{"d_expert": 64, "d_shared_expert": 0, "activation": "gelu", "normalize_top_k": true, "routed_scale": 1.0, "init_std_router": 0.0113, "norm_place": "pre", "positions": "learned", "attn_scale": 0.0884, "parallel_block": false, "init_std_o": 0.00552, "beta2": 0.95, "warmup_steps": 285, "seq_len": 512}
Below are experts of layer 2 (counted from 0) of a mixture-of-experts language model. Rows are named router (the router's row for the expert), up (a neuron's input weights, with its number), down (a neuron's output weights, with its number) and show model dimensions 0-255. Each number is 128 + 32 x the weight over its row's rms, rounded and kept within 0 to 255. Numbers have three digits each.
After each expert's rows: a language model's description of what the expert responds to. This comes from a sample of Wikipedia text that the model never trained on.

# expert 20
router:181084139099161108121136087083139111168121151150093088112146158093096133124156129091105104119110138125095151095083154133083112224083150145066130166127123134151101168178116087086125147111195131137133119141146167123095152131108125162154150134097131180156189092156210135097134137134153159146115104114145153134114166109069168187131134106126136130068175112082056115171104126147153048122133139119114144101200108168098111135139133160150074102135135133132154134162113098117069179174046116127130156186122136093100144182094133128136132081153128077176201129137155156178160139128076180130153174146151054161134139153184114134109151145106159123148134086129091127129071118092086120102127119122092119134113125124116186111070078086076148133091095106128173191120119186178052161146097143
up1:177104153125143150194125139174141055165130108133176100148155120169098123102140186166097103086127127044105206150158196123093159146128143124111079100088158102121104146152084117094148122104167129099144116182168161104145134166124167139107161189180137109159161128164079103149142120125099121113224112098120182149101104113193133138124118128092176146172125147143137184116158130140095037124185097149124100089145153103077087121135126160125123067125150111135160139106149080102178179159117102104100127204158164134072140118084146115151118119127116108113184151116082136090159088093065129098186081123139129060169140126186112121145105157115153119064152109140147085180119116128147070130099160139125098179128125126106161167175126073101161147158115117062162115162145165170126106125108140
down1:158126084195117128119114166146114124108113120102178159147140167101109135122144085185184111139136133159166133097142100170165107065107152133145109087190092158118142210130102129119148121107175186143155139164130051145165126133151141183105104176138101090119155086084131190077150112113144094182082069104114080152126097196071140142147147084107056175111084129180107119139098123145109164099148140141127120168144163148109153147139088157142135178120141185138120072174064139145110123110103112091147092106105124119132155103083108139090177086060184147114085128136087102140074112179172170207141158180083092133137093143150201124071184105069117136176073120154126141092113127087125130135124142154155156141143158152148104158146142136122121083145035121158117099132094098107124098110133140
It responds to: Letters F, E, B, A and f-pieces at word or line starts, plus ef endings, as in reef, beef, feed; common in taxonomy lists.

# expert 42
router:116142127106163138171166134134154128133133154083110092151154159121129147088131199068094077092143148105161186110038157062099140164109131108102078136128140105142086190180147103112138091096156132126177163092138156142136114165166207156116128136130121188164142104117184110131154149098152105098127149106191130196149098154100125150128132129139184140109127117074101209095108121144123073153140138141130124084157073143124104146136137145132079081146187076129179089178150062081122164156125133082158068193065110111108119113111118156155132124170131098110160155123131141177153113167114152089147060159150118090203134069170137160131109109144173128120105093170114078115162192078131130131180073168115101115112119121134189111175098110122107135142113078140135115116164161137085188110088104
up0:152125124095115130155135143147090103067077143076123155118166160115139061166144176097075091045161110126155157102143154186108122138170120045133125103069160116189138160109104173131105151129152154063192132126111156114144107135165162135088121157119140197154133085154123109065140161117100108092088197099183136151116120146093125184155169111042145142102125152088118074126090146147121108048103139206117106104127136156120123127143170108151139105165140113105092129209112048134171147116132100137153099220196113114098110118136126135108128079154115115156183155138125169162141141168119110129115089111167154097160120099184127107075115126111110151098081114188168116091176173098148145146136086156126140120074111098143185123123116127113113086141126090168177081141114143146101148092123135
down0:054139106166080129123135083068057130183125147084140067153070103180134137079161092176145104135086138176054077136137103055123148132117136108168101145151115125113121086165183218101159085131094144149131152162162136180158166106130107122141175129173144115096122101118061113157103135197097116152160180153160114106078145105165128132114131093174089130116130130119118107102079144150151193138065098102175122157080146120150095108176115139151141117116133083101136164132141117130069098148128079132133136101131099131149144155112122129145110099038139148191082147153127086087143138140163158178101134128115136121153123164083115131107084120114200102037179148107139109147089145139147134110099200083149138097132151131133094101158124147122168146124155095093152106195130135123218132133090158
It responds to: The words or, is, can, and adverb/adjective endings (-ly, -us, -ive, -ia) in scientific definitions, taxonomy and math-heavy passages with LaTeX backslashes.

# expert 5
router:150074140132133112081157127134126090118168136149116090112128121097164124108122176088148126148102156074134141111041145145145178121128116147115125155157102131158136165190111079159112071153128149116164162093199151166128117167110182129129185212125108150148216140122145139099137157071148099144152075155146129137155091155133170181149183116103136124175117188080100171111124105127137093152108140086085055051129147127144125133118142135161097103142156104147115148134147142081109145170131162108153094115065068064154110147100109144154186116157142110116142128139098216138148104122119172054170162115094084077144105059130160105039160143100122137111119112101071089132129152034159128169150118123126120098147183143178169124133085134109096141141097126145153090135110144202137139153112167
up1:165114091107112180209131066149086150120145093163119140143206136138107135113124148174166112139141162169096179083106090126127105144156164125078194137171144163136136195175191167059129104096110149153125076135114127129128101129161103118098135123120167125151062142107142189100190107078194126174076105183164076126110151133068081084156124105121195158125196158145156130170152126115069160125077088154155104118166127166152110118062113105142132103118146096147127102102072083123151183145115112146106099151087098094116147175115095143097124121155103155100103152095130137084122115105118126145087116159113140131147091161087089142196185123098155127124138143104116135123124119142128103132099058119084106158164140162063118194117158107074128123149087118159129127123141131142025200144118132
down1:158103159081184106195142127151144131086139081152099179116118121149111120189140092137139150157158167131103121110173158168080164072115116145084150128153136119095116149115147119096140151134119199159115055158099117110126137155144077115171138111116132079137129071148104169133075132148132094089135142141138085102076134164084137166115129150094155107068127146142111120169110157125063130163143134079182120163111157095190095109129075115153135119076118118142177117112125089107126073171223144117100159105159091115143153115096153184097108143102103121179132140104156063148128093127157163056139127158137144111151168107128128077148140212092132140025072126086161120122125168136145123145191125114100141137138144116108117060086095099107132174201140127129165090221130087164170177103168121
It responds to: Word-initial pieces and prefixes such as un, dis, pro, em, plus in, not, month names and opening quotes, e.g. product, Islamic, literature.

# expert 35
router:124081122123152080128125114074125141108129136073109083154150202080146132103144161073109141102093183131115128111099160153123180093170190109080135122124110167181120144149138137147077110142136162140120125105178177135113125184139186132147161167112109160136149147171169134092144151094125142166148146182161127120154171139112149180166119102139146175162118110091107152119067073135183096132115144134112134031153071155127080106092134138138101082118159069203158124157130132111091128148105133089121135158114123138127105098076089171138165157182144090151139151163109125100188083174065137119118132106086078098173128095130102162064166149104120159119146094125102051161121092056115120157175146164111109101092123169166176096104050110098135146135129143141123066107159224158107106176124108
up1:132117107131112051103144090113169156116130070088079119139129163159131089122137124127149115135136186153144097135156108147082108146099154131125165096106139176174139110170170123134114026151119171095123125055158186181076124138176116113165152115098049159092145158132134156084151130111126080144100168125135128125112174160213130139090104155062172148085093116085143155127063152142160124125107182107125138071136113144175094025127149117138133110098181061119173088087123151145098130140096164149129156118124118136110123166097074101169137154141173084115106149215078157107116080131144154172132175161119134151100112149146109169106115093121182058107150106158112124183152125093133145125146129136146071147107132180131126131146139150146104124091117132234091105132061147147143131166130144
down1:092166122137150112159150183137104200105088152127109156098135117163118139135168114160192138133126136080134117131181131135121125105140088130144077163151129108133103099155175078098127091141065102051166098163107109079109164115122113117185087087125136144118102115205083117130131124130164154056178153071104142087168105103186142088108191094185150108150115130149130076134170128161102173200074124135126158129084113109128162097135095083083117165131120177119100176111116125098134201099185154112116137099148173162125136147092129117091104164111125142107079083166077115125103165094133090148084160140128213180106063150138143093145130093111150124099129121047133168098113121130096172140063146096130102135095166097175146188109141197166159156117175127161145081095172137139136161104125096
It responds to: Articles and quantity words like a, the, all, two, some, over, often joined to the next word's first letter, e.g. the s(ummer), a s(avage).

# expert 40
router:166107113101243132162131105094136114105119143099101075094134193131144179070149145107100107088088150108145130076119137101107117148121125120111104162172143139165119187180150132124089115123143123131148180135107142124148125172172150149082152183102146167145136084090237143096160138099153144175134113157180075148112122151123140192160149095101154129106157113049117159130161137108111022103143121135119092118160040185198110122136129128175082100112156079150205091153080050068123183147117166144120121115110168075108144138092136148142127131117113130168148104103147116147132101164106117095103096124131124061146161116143082176131124150106146126122105124209141117133130187107121094109165114128148111124149174140188139108121085143123154139122105092108100102090133146162078178180111128
up2:077138169136216135163173122129147156126113085078168141148132216073157139123142144121163123095160134104138122126112097161083117121117142077159147103080171142093122140127086169122104117148184211061124126155109152153146116093157159067103143148092167139152106111145132046118106185112076174137057166133089134155108170151128147061140105145134206125154087104146128142154098098103099148129164134079123182125141163149084118121151217086129115066066121100104117160101091130168151180140151132189117145153169119120112152128147118092119091112142121130134181158143117171167123169074107076126114134142154107086133168097134137182105098129094127123108105144168147124138087125108168103142104181122069237082156131102086153157120099159134134144141119086128124106139081140100100131124057085
down2:209170113037116085123187129141125133067168116112112096088140129121100085148096142137144179128119062157131131150185129145087109175153105170132145060144139199135128104098173136027178112112146129108148121103122122150134133183179082144130132110120109120123103146134138146137168091143164147098134175150117134120116138177130097145079134109114080102185170211115152112121127103150055132170098159144095118108103100178144129163211087079104104151150111186156140102190102146112105056148160132127151101111092156132202133111119062135141138186083132121136091117131093097086072141118096155102104030122134165116162155151130138090168159104109103119133111161116141121154108098148097134129107151092156098186087124121137112150179150137070134171123118153198102105172117126099162115122155165
It responds to: Single letters and short pieces inside Slavic, Nordic, Central European or other foreign names, such as l, k, z, h, un.

# expert 29
router:128055145104161071105106100124208104156139148133108094131151140120118148135104115075133111110104167146121158125108125118070169136093166137119104165096171163171123127119170103056124131165181156158096134108154130162088115178094154172139158109101086132124178103137188136110196161139156188126107137173163122135112195155084152209105186087137153123125147116114139144086096150126131057134170171160039135096115136102142151124133163101124065107095103118178137118157142068104135135159128168130104120142078193127107167127094106165148130142133150081114194156146133121107161126117074174115148153153147110124175154139148070173095149113161112152115086109185123130175085103090099101136127126113152183049128102139134120105100096063060121135092116103123150150074166212163085144147085092
up1:124163153147144089120136109155168089115108125126113127126109157143132055167148154119144105127096142148144226120107152120102139095155123116112129112091199172171124138127194146118151190186117101130138105124150114174084112083110114169156081106144165191115136112120166139116139131178112149130135159108120061151100127078149090212133143149119088114130129102116059115126083113147127107078101076114189128132125141111162098102137065099175099092109118088073122137147165119099137096099146162105143091107103161084101071107117106164119142133112073016098145127146136106140179113176067154125155135128112139116098041134118114164171094165100083125067180088178159066154154116129158101143201131137106084116097160103133141137135103121186124119133118078108119144218089145138120150181198115
down1:149121115106159111139129115062149189139183078064153166153087075139127089147152136103135093096153106130102132105110141086076126139111165115150093071172070120154116113112100160090095178154157139062098148113109101075089078152142127142112092109135114178125169159086134132115133120098078075166141127107081137141111110136192156135138127104124118124137131116099102066142122128171083129144104103165126110093229136110136161110122119181140160075141144169106172095096077169169168102185110081157099107139137078103134128172199101124127123189143135130174166052130133128158193148141136139183138131141111097184118114165142116102118100137120108105188119157111123094147123095109106062145115159148148147105099117121087236109128151141134148165155044105100143169192183175143170179110159148
It responds to: Ordinals and ranking words like first, second, final, st, th, new in sports results, e.g. second round, silver medal second place.

# expert 51
router:151133100087183132127170037119155091144123133147111076138124184147150088077166193125100114102105177097172166132140157108140116204110136082091137141131161116166095197142138172109124100123190121173181145151182165126075132160087138145066133139123134145169177133075197117074158143123149093156131096114179102240132133158082139132150121110144124107078102123099101151162122102161149051124114167156150127099169124158077119108118120125132053105099132111113138078152114089106036181125099145172155120125050194121129061178101142117168167125140135139172162172111141135131135116105120121149178103189120101138168107072164109155081135146130132137140119103144091151135101164099121121136125122153141100127122090147114168161131142114112161100074135087136121153112092150184098106166089098
up2:114077115111111053148124173118177150102146116121164147167123139181134103092096104121132117118123155094181149132097072130119160139129146145116108057191160122107108158139144124072070112135127133077162121158238121134059148112138112143150142220131169107078158104114140152114132123131072149147116094115147145160135094170088072164121149124135122143110089161089138196080126126123111134111077120141074169078140139073158098117090134108116129090189111100143111102114108096068150134162162122145101144180122150105175189124148067124139123126176098181049096158155135182113184132131120135132151159132084136087188132086134129142058151132133146134096100107108094146129116112102123102147135057097133127153152130121146185159173161132094111139200036111137082098133130154152124227117111143
down2:091148098112157108162156157105140130146160133139180180094105119194148171145078176140110132154090146067108066153150093140161144115068140121137179118168090111101191153132156120104093090172126152127150154169121123209098157131129124189119156111091118078181132151089150139135118132139110094110100115129109156127122110147115164112138128149191088208061074162074098086141138133122086196120127089162127122135050089185105138113142121121121137139089072102185113119137124114138073102142108161158117211146157092105125146075162116120140124169167095134152147098091121154045141132155196147144121171098073124106187111122134162123075104134109085114157133137109169107149145087061181118084082125120106123091083134104154168175121142111107106170175077152085131113176156137139163183138182125
It responds to: Capital letters and first syllables of personal names, often South Asian or Arabic, such as Har in Haridwar, K, G, Moham.

# expert 15
router:164143117134196111202163070131139088171120135149093078125166162097109059072138131091113128142084151137162189113112152094125124101089190116098131152123140128158098234127117127134063120140157141161132135106181143142103087164125145165112132167095124140147140137155245085080184117136172134146153094117165108165140177127112108164167126113124113117139157145136121138085157124100124063134101104148088104127175121185128156149121145140194093116140105092108171095166136157085085108166133198085154109146061154085106112144121091160177147135152137062136138126146118150125151100111108184065133095180110107091128202135138127102131150152090170116148128091217138117141116117082085093122140096106110101106123104162089159137123130109092114129129098058175146105163102120184075167177113128
up2:096058091183094052086148123188076133146148122118162119141166178093124196075099142128129113152115175124131106142105090171124152157142120106094148073230088153150104153132174124140115127142109113105149095093165184200101128099111079112087166185134119115137135109147122136103122131081095100170107104115156118123170132100167176171129138138151131120180142141106112126110127170159137107101123132144171106112103079150112109110103105116102121139129195087188119104085131131088150157103148163145103168163111100076114066067067092190151123155168105076095140124138181151120212133119102164117109143220162159137091147050124102173099128139152149087098141101110140132174112160131060120190146088122124113169132143145151097095146109163114081192088181121146108115108059143152135110144126141
down2:134139146122153135092151094147102173124118141114194069096161128107124125094114166100129072157154054142167180164071080055145106130156120153144103148107158107111123148124081120114097169112106147162112140160153100164138090115144091158160132069143177138171142116106091132137120191120139145204096068096103168140124133096178152150155071146094166127112098161087125117166129087137051185130105141105160039105155072115115081157149169096084134145189121062144118144159092099152119187070099185159140168149173063089152142153113111079156122119145138115126088109133114131116161144081137159172089122130155148114130165118082166158174125134177159058095130138145114117195116149093167059086101129126162129146152130129187072096117113150109159123131146053161146124176080133142123115117117166
It responds to: Mid-word or final pieces after a capital or short onset, mostly in names and words, such as arth, ard, ell, ock, ish, ub.

# expert 46
router:121085078040115073108141116106194124169118141111143107148144158078186132122152168127143085080091179102098164092113119122086155184130151162099103162158132123171082125165133106124107115169166124186123134127184172116114126140111128102131161172146093159159225127113142136156169165096166133148149068117121136121131098124113183112087129111114160116208156120110129173137089141110156099154127178160144090062161125132081141135111103122124101173130145131144138110165133093117126109151079156140138180146100112087137098157087136148194145144200134107124121188147132177110155172157089183076131135136094119126123097055206134161077153121167112119140095109105097142152072169040116108067123117174132153132117115149133124126118084129069133181046125135162149147147096141161063175143084158
up1:162156133134126108180134169123131127107133174138120141145139184211095135125103110109147149144085117164101089048141126089123133125130104109118149142154152086054134118108152128099157160203179135114170203109043120145156131112145130153111134143135143147132101097073143089117133131160160110198149157190142054131182128154177131138108095133123134082142112118115105094157125164072105156160094120163120117074120070157185142132064154165200116115086106114114121115069070138117120140168116183084146120094129107170142131139171082145176143142114150152160074104178137144111164097155135072158140109093081139120121135166140119114122133114098120179124092161187079115092143145113193143105129152153090116087154143128160136150207125125078077121203133127055119041062120116090171136127143128
down1:129100136147169148159123126164180120132153143120153115134134089135082114114149067153151107108111110146073135110171167114181057087169096134108098126098114123115151150114116073101115192062157117134135103136121087064126063126147153171099139148104124141046155107117078155161137142090145160132143184132110144122123137108139087126131135100044106145157116170111120148127106107138125123127152127187119144117106134100105132112109052150104137175116122185151092114184134133091195146130187094080083111099133136182204189178112096164098187188095120202110098119106071132095117124180102113179128096078124182104131150112095114165175051184113128086164093146119150146121109153140140128047139131146093112093122145076142162075089148189117179114165172141083130147121149148118183158138152177
It responds to: First pieces of prose words with Latin prefixes, such as con, inter, under, conf, re, comp, before endings like -ed or -ation.

# expert 48
router:157110115106180169107164070100138119132135166115087082132174183103181115124159179126073125086103150115132135115040161135104147112107143118118147177145151117169111153169124094137134078151171158161166180130146136132101134156121196108092139148117111148162224114088153119114123165119162197133130082095166133209122147150113174129183079091119120163133112062054094172146151115114175089149114169124092101045123101172129133100091112151150081112087122112119096109141099076119097181124076139106124141133098154129149110147102140136165196152174166104137150173121147155136157134133159140126115161158099056101129101110139097163116115157158134148144110094169071100096114183085142090144174115160084105089164167211151202098115077100143129125115113145131163135134108205127126107117121176
up1:154136065141135092150169135160156167093166151102168138144168133072175067135128139149091099114077095142214134125093050136107156192153154114128131160155169115153129182202112074084095150147119105130166092091112130196142109101128150140084155124103095158169170162071132135163106118098151130141124155139160091124135109212073142101106102134156132106155161111158095133119099150068142135135105082151117187157141159148110165143144135135124096046142128117083101129099132129150097142133143142111127106160055121182144104121152146112122118041148071082133083168136124136112162115093082153144154139090104128122051084070108162132149102128136135110120113118134195120145151167109115141115138070078120175156127212128134081085130143128088136223118109121087123132092082073101149080134093155
down1:131124113122133135172117082125159132094112139088111172137195146122090133094137118128120138137160125098096110133130190123109108140152094112126124157105128173135151110101178105081134142147164098096123128150061104048169144102107144066143090104136071143102081199119083113193136135153132152119161123162113113083175156043140141132165129093076160169062116114100147113148114160122130156160071137114152113159086174105106080124091130189116132120108110096167150182153120141148125122144126102156091147158110089139092158097105146126145101122144173069163156127103108080162072173139185168118104099137133094124127157213157123142189170108105063146138178144136192143094194081197144194179071159169169059097124108146082112088076162160148137143107181112136093175096116131103155168165133131
It responds to: Word-initial capitals like S, N, J, M fused with a preceding space, quote or parenthesis, such as (Jordan), "Naval, "Nuts", - Jorge.

# expert 43
router:169136127091175132176125125125123111095118136084141117101103178152152094115148189139094129089135112095140155109099172104163138187081108091063142132067173134180129177159126122116105109138164153087163115134135166122093095136170161130101132141100129167206194140166154089086157137068136147147127130159140119140133123127122112138103129085061185158095108134069074181115153119121177088132161103154122116098169098104119118093165127113106083144102148097173134093159137116160074161125107140136126121172167167110101131162042117111178186167133162069159210165133093147129181095163059086079126140135114082139119163125104159120101150179085157191100116093158096100157052128079169133143139178144087106118142159145126178159152070062137132133098098114146185103136114188150111120148106095
up1:152083177128100101073072110154142115118130125139107109117115149083188169157121155108105102142143113124120139091134138115090217156177144121138102136120148138159112108154111110125130105133107122112144110147120114178117139082116139114188149142148133079134165185199142116110109148163127145099118142183144087120140167107102124159050157155117144113165072063148146222087022160096162074143106126117028141112120128160120186116101095138094152128091085134144112151197159157149114062143165141090141131150101093117115134126130173158172100179155148082114132072166153150177154171104111127109159103131188132116135122105171159154122190117157117146113115160142080113114065131103163148133105124098134162079184111156138157117135054040134132161076145108193166060126156129146105083137135106
down1:200129143089134118111148096107150126128091160133148129110146116143155100127124126116187135144131132087156127123148079155108142124132144123073167105061077103124146196093111140124061137107138198106164111159130115153103154189192155128141094140150131119156143140178190152164106067124118136153094126127176139143143131090146104120128158124104112109146120140061125137138182120132127092135059062160116151132106171184096095103125147088138158142100095123087133132122075074172100145149088070098147157177117147092114148143100176096124144148092082160156194068151168193191159070105103116137243106059153148092107132184163128121106176097123147156112136120159124098158180094092121151081110160069108121138148096140113135117143069061176103143122112098130149080197173107112173131139068141
It responds to: Line breaks and the first tokens of new lines, above all "- Order" in species classification boxes, plus coordinate marks like ′.

# expert 12
router:151135123123209132166173096113187105152174152122156071141130156119137096090107191098133077089102179119148158144122108064096153141109174130088095146105103150125088159141166104082082128119148180137151159103182131164125183160168179188121132151109113190125135118123217126104187112137108140135109117118122140207136183134128115178169113121106128137130114079116138131126154084098128002120114154135111136122114115175146112145154145131175084074140137081099154050114120091102099122171106198101188142145133180100104078138140105142149129148115101051136156159156140205181129120128051123131151094188106114060149151104165116137133131117174139151057102105180122127135130137088123083125156139142125123116168087108125159112169112098110129126163052107141141134110143154123105099121137091
up2:082125152081113085171079129189143113133117140126102121237147145076097115112134176158129150058057124141114175156111086118073125122142088161093157119057136047184106093139183104104102154160094155125075156143149165150144148180118150165179137074133136170121144128150133114155145121110144093095118142034140161139136122080132137128091175114116085112101196076126150112091081110145124100125135129156081115097154072182150087119163122105101109087150109082141185111127174103150060124145144123122113103149130162149110102066117111154144115137151109110171150113119161162136145147124099131111079128133116118113124115131165138152118121117129141109163130119139179140171059136121192144183139117220118109122115070079113117154169131103125057128095145117126173085142172120137012140156134146
down2:123129135137080099098141124203105174073141069104108163097163129133122162118172122144091186136197156134165148107087063081142132097173184103106159151148130134119136102140117115121148157151144113129130113119126123159099060157180144113150128158151092119079120196159113131153055164139090155122175116187104127100109168160117146182093121174120190182049168114158128093156086148128158147145137125125072087092108145080100101152140119109115148152183119121152138136099152130176189162093145107180113168089087133152137091088094116113179121154100144080140094079140125105063112110165150132141128142136139099170155124103144081119104028139166159095111149114100168090163103186129109095122081137104146196112163138134110224078092056137167113141107099171126149145143125090077128088137112114
It responds to: Mid-word consonant-ending pieces like et, om, art, ort, ost, od after an initial letter, in place names, codes and taxonomy lists, such as N-orte, P-art, Surak-art-a, c-odes.

# expert 32
router:121080099151195063140110046152192105119147118090146080129170138129129134069181139085142081141124161119122144134107121132084150125095139120103101148109141164116093155193192131117117134165132205161138161130172179130110143136122158180149147096095064157159145086085178128122167154085159138113167130136150156148146144140141120198182167106113153161121153156116180135128103131124144055134082193160112160091133124129141155088149132083190069099109150130154126105136135044085173154170146164116099150137069174130114142099129090117134113132146144114156154172142184150089153125129085140114147118175131110086174188086103120151132084088128165125093084099160148122169130146085115026115170069103136142125149110140159174124132140086085095102100072049115151074110140166117104134146130106
up6:104125113069113121132097124079128180101115123085142061121173165166127115123187148146071069059140166122119083155116158175055104136136094090150155149143137138120143169153083148114180130117153133087197121156176172109076112169127137117156114170120148137084130160101112146127155148120102104133112110097141144115122127118154148073115116120074107128123063124111099161180140156099112061120095139137131176091112146149052097072068144114103143181103194134149120101119118056167156174154116108153133229127143126150102116120106099130129181102138135136155127126117188106099151133152156115155174227131134105088122126104142145154113102115118198076160208100186122150210125144131087068148138092131117105144102117170157114104108099127129100027092154150148104109128077122159134141137109153
down6:137126147161139150123074184155144135181121120114147118156135095150139140147107126084156124134088153120131193125083121096229143110116126096147178137134150154070075140070109096094133155103154132135177143070065089148134144016070140156150087083121131137130109122161143157143122156100118149056117116168124156118145142131084109105130095143160190107118131093083138104132089116144134156173140149109072129190146104090082169097199153126104128161208137126138143109110151201146121167130142100181122105104167097111103156155146157067179088143139125170057164132092112126122160140102180133137130047113106177123136086139088139065158127160106155151141092151148092136074091107131117194117122154129091183070127154113147091210087176092129133107177127139096094124155148143099111166135137103
It responds to: Suffix pieces like ic, ics, ical, ist, ment completing words, especially sports terms like Gymnastics, Athletics, Football in athlete and club text.

# expert 41
router:130165139094155086132171089143135107083146171127127088137152146119125099088202119072076111084101189160131137106088118126153159154117171084162150157115097163134097198146141146159090067178167119127155142071161202127108112107137133165112151166059102159144146132108175169113242149139152131109134086145136114155159135159088128181144083138118164153092076131138134174113072120140206097134094126120067119113195080178136105137121139145195093106118130075136144079194126156079125100154131198094160112136139130107122141152078073125186111147190154101098150172125094144122181100123123148105137070149101104117144121094170108113101146148104173154132132105204126113113126133073105116082168134143081086098070103156095168151130126109107164137137100117137142102147167140146078143170140145
up2:125128149166150102091154145154129057117099168100132127079099129116117132157135145090157047154163150084105137129106140108154150150113120124156101182162127090134176119146134106102143115120127169176135129054124141132118137102117108161200080168165124177190137089105118147078059167142163107154210127129114145096156113105112123153098123154085097153130150136101118088094127065245148105100172134157167125145158084133123162138116090146121117099126090182187101150198138137069135131116147082048106095155100112070091117116148229161160126096083127140132147149126114136149159088199144126063175115111143132120165130146046171127106057091092079109122105093134135118122134118105101145117097138184116116134102111106083126131120033138164136134137164135086141106124144152134128143059134122
down2:095060162125139133118118184091101128107124175130171111091064179216121090144106159085121074163128149074063120116214072103103132110131124108104077165073086134108116190118147139180108124161142051118119144117131160079154113100070143096141164166148099131098100138094132130128161127196159193075129130076170164133140130125140154117075088094184111104086142127093096145112126114125164110081183112132102080131130052129150143142094156097153144100118131131113127101118133086180096078124112093130147120166111158109141142109070172141165133156146094208113113145120067173150124104168119148127186132154096136135139065157128102128143122132160119148127149153105065104153134201112113135194105080132181119142136161128137137121196152152123134095129167100113147137170135156123227102153128139
It responds to: Word-ending pieces such as -ine, -ace, -ate, -ates, -ide, -ice, -able completing a word, e.g. Marines, debates, translated, Vice.

# expert 52
router:195109097109194102143156157109124082102190169082168076113142171096149138097141151094143145085119159123138173092097135137107152115109109091106158118133141170154096101135169087143097125137111167122176144111138141210124104122114178126125143082118065206151200110127187150151155133093164124118149139125137144174098131177108166145172107079136118145144127172082102093156150077123159068144107124105099122109134123164144119112126164149114053158049127107152171100145118120095151207127132152101112101148118127126144075112110068165136199115148107067127151132194113172165197078114100129119170117206094081110116153062115144147135112124145116155092136088137107132117180169072150101151173154165110098055132140182114135107132128081130124070134104102161138130155092196090106152141157085
up1:145103087088197087239129105064185116132124149103153092107170151118164146101128108077117120161127088107173168078085135087107061109120136106106110155149097220152064118190119115112124134140186144086181159123182161123109128143118116153072163133156166120161186080133135088113154134123157111113150137104116138159182073141165117114158172141171115155154097083090131156102151165111095118130106108123132104125161152133143136157099084134174103105132169077110087097133105126115167135132108142131142160084119155107136124151210164100144127142131081115125174144163140109145183128139137161072160132146081123095220141081113101145113077183147106133149066131137135137138113125096121083084124041137144161205106144078143107081166102146142126113144093074103171146123136108141146211129132138
down1:140096171105148144079165105103153150117087128191071144106102088116077092109102153108150065228174130168142130182106098143117139210154106112159090151146178072137122178129135151137171142089126096162142145097136114144166133113096140126174119115139146156082072127107180130066095083150165144095107177133188132141169140127078151086189150130091112080084142138070110090150074138169143041138184131112093160159152152125154121137100157090186158146149113142100128175116133154128086153136126118122137172115107091126126099127158150105151106124089132099138147136086136231151135072140143089136133129116166202136072140194093150112104117095116132128153157098146111119194139086106063112151110133131113150161113094116155105146088154134069163146157168179102152117113146121066099118132102060
It responds to: Spaces, opening parentheses, hyphens, en dashes and commas between words or numbers, e.g. footballer (1890, 783–155, (born.

# expert 4
router:145132144104196072149147105111105071136149135117082082151143200110205155097169131130139154120127141138122195104043139099081163160124156080120118123133152133161094154143112125171117088185123152116119165134190215128148083088126115110068151158084093181160154098113164081078163153133140154138150147163149112137161109155114192135131125136102166143139098134053111116154145131112161075185110144105090113089122105137157104134069130110123038160064151114182179128127140111109080179148110160150135129163138140092126116096093137171171164132133113087149114111133110125106150133111106167117100162158112098084141133114132119117094161154087139163125133100174053125144115176088121081114192142134145111122135140165122184132107073101096132192127131097196107124123099231172086174167109116
up2:105127121108156098202134085202142120133164133077122148123120150150170102160141137172161119113146115090127180124046098095080145125122127098168131155134166157100113136177165185196104124136122135135121182151179120150107133145172168132163153156131154178160128096119128155117116109132142129087126163129149138141143109106143158125123149123131200090096191110119133154168115148044085133177116180120163171070146107135164120149058121147133119125115180069099148092117184102110130139132147138140133122163141145113152172122189123124093174054102148119131122144173107150105096162128210175095137087137108126020143148135158116154098088092096170135090089128137098119169101162137094098154115117128210084116162096081151146137122153116072123125173082130089155123080055157093075166157055168
down2:162190138135067186126121148085108135162096113148047124109175127128121102149082117133164131162100093140096120145164129100143182122130104158210093159082128140115105090057106172119090082119139123139097107143125122116173128113127104202120127144033113083120085183151145121132123127122131102131176135076147130146167155083135082091136097150155060165172086125157183134148146083150064155130135185126122100125099135163159084137186111099065137125133135125126151163133122151113071147144103080167153125122085096122166125147113117153194169186107106182168145113121121092151176159158128138106071200146086117183148111152126119079093113151122133170144195120146089140127098036123148091171146194144134111082096158083121082128139129111130127142083187157165151139138130135076151129170134082
It responds to: Line breaks and pipe cells in numeric tables and bulleted lists, e.g. before "- Peter Burke" or "| 21 | Hungary".

# expert 25
router:171114090082194112103110152103107049101069173111164100139111162124151108079173153080087112144112221138118155102112166115157162184099147092133150142134150172173111158139093159152127122162166112151118145140138180114103087104130115157102137165146085146157146144119255119085150133160131089135144101148146064151110114172118174144145146121123084168149164142108072141141092162113127045143121158076089111132130096159151120136126181124158069160088104125131123112202124100035066131144127145090186141132100141088110091116096116171174183116146123106138159137144155149163121095132090129137173102178113094162138153079165091130129111089115149184139130121133113139096160179092117106102176117089148073096130132183156139098087090091158124147066089099165153091149147142151092143161150119
up6:162132066141171097157120171033163162097134193107142136120098174142181155086141077131108107173100139107109115099134127034101079172120148162161092107139144079180132107181139148111138079138153223118163119140163185158097110152074129175088105102141173130133124119077158139110171095073098106153168100124133175093147147123156110100146148109092130177139154103123183101182137129143111084123170165138167109155070083128159129142108121083130114130050099164150165105143059132167124108112110122131093116132134196082121146144114120143139122132129153113115218121166146082148148057131097130126105105160194111114110114099040113194120138107130152147144109121149115154122086089113074109119139155165148098114105124159174117079185111097130181082112118113145139174160120154170114147158148155
down6:155135110133055186164151125128128140183185148132105135087115073089139169161107095155173125095106121163152164137089121127119153123110146119126191133080161134173114122159132127096143137152119167144130189175159115141151118132158178096156131053128100102116155099108156158099130128166112085091099129131019148098126128123182140098102115069113193140096155127089164095133138200130065125078114140090240081145092107159125117095134186143131149155131116103139113158099086133130086089071159175106040150091136105146155152173103164099105132107149112159058145080140158055119161118104167125078115139120131121088108132129118149130082130162150182105149096139138099088102114078100170128141140120174071136114107161105156144162103118067101135129178140129141149180124178135118122067145076073
It responds to: Final pieces of proper names and accented characters in names and places, such as Les-lie, Hen-ley, Timr-å, Î-les.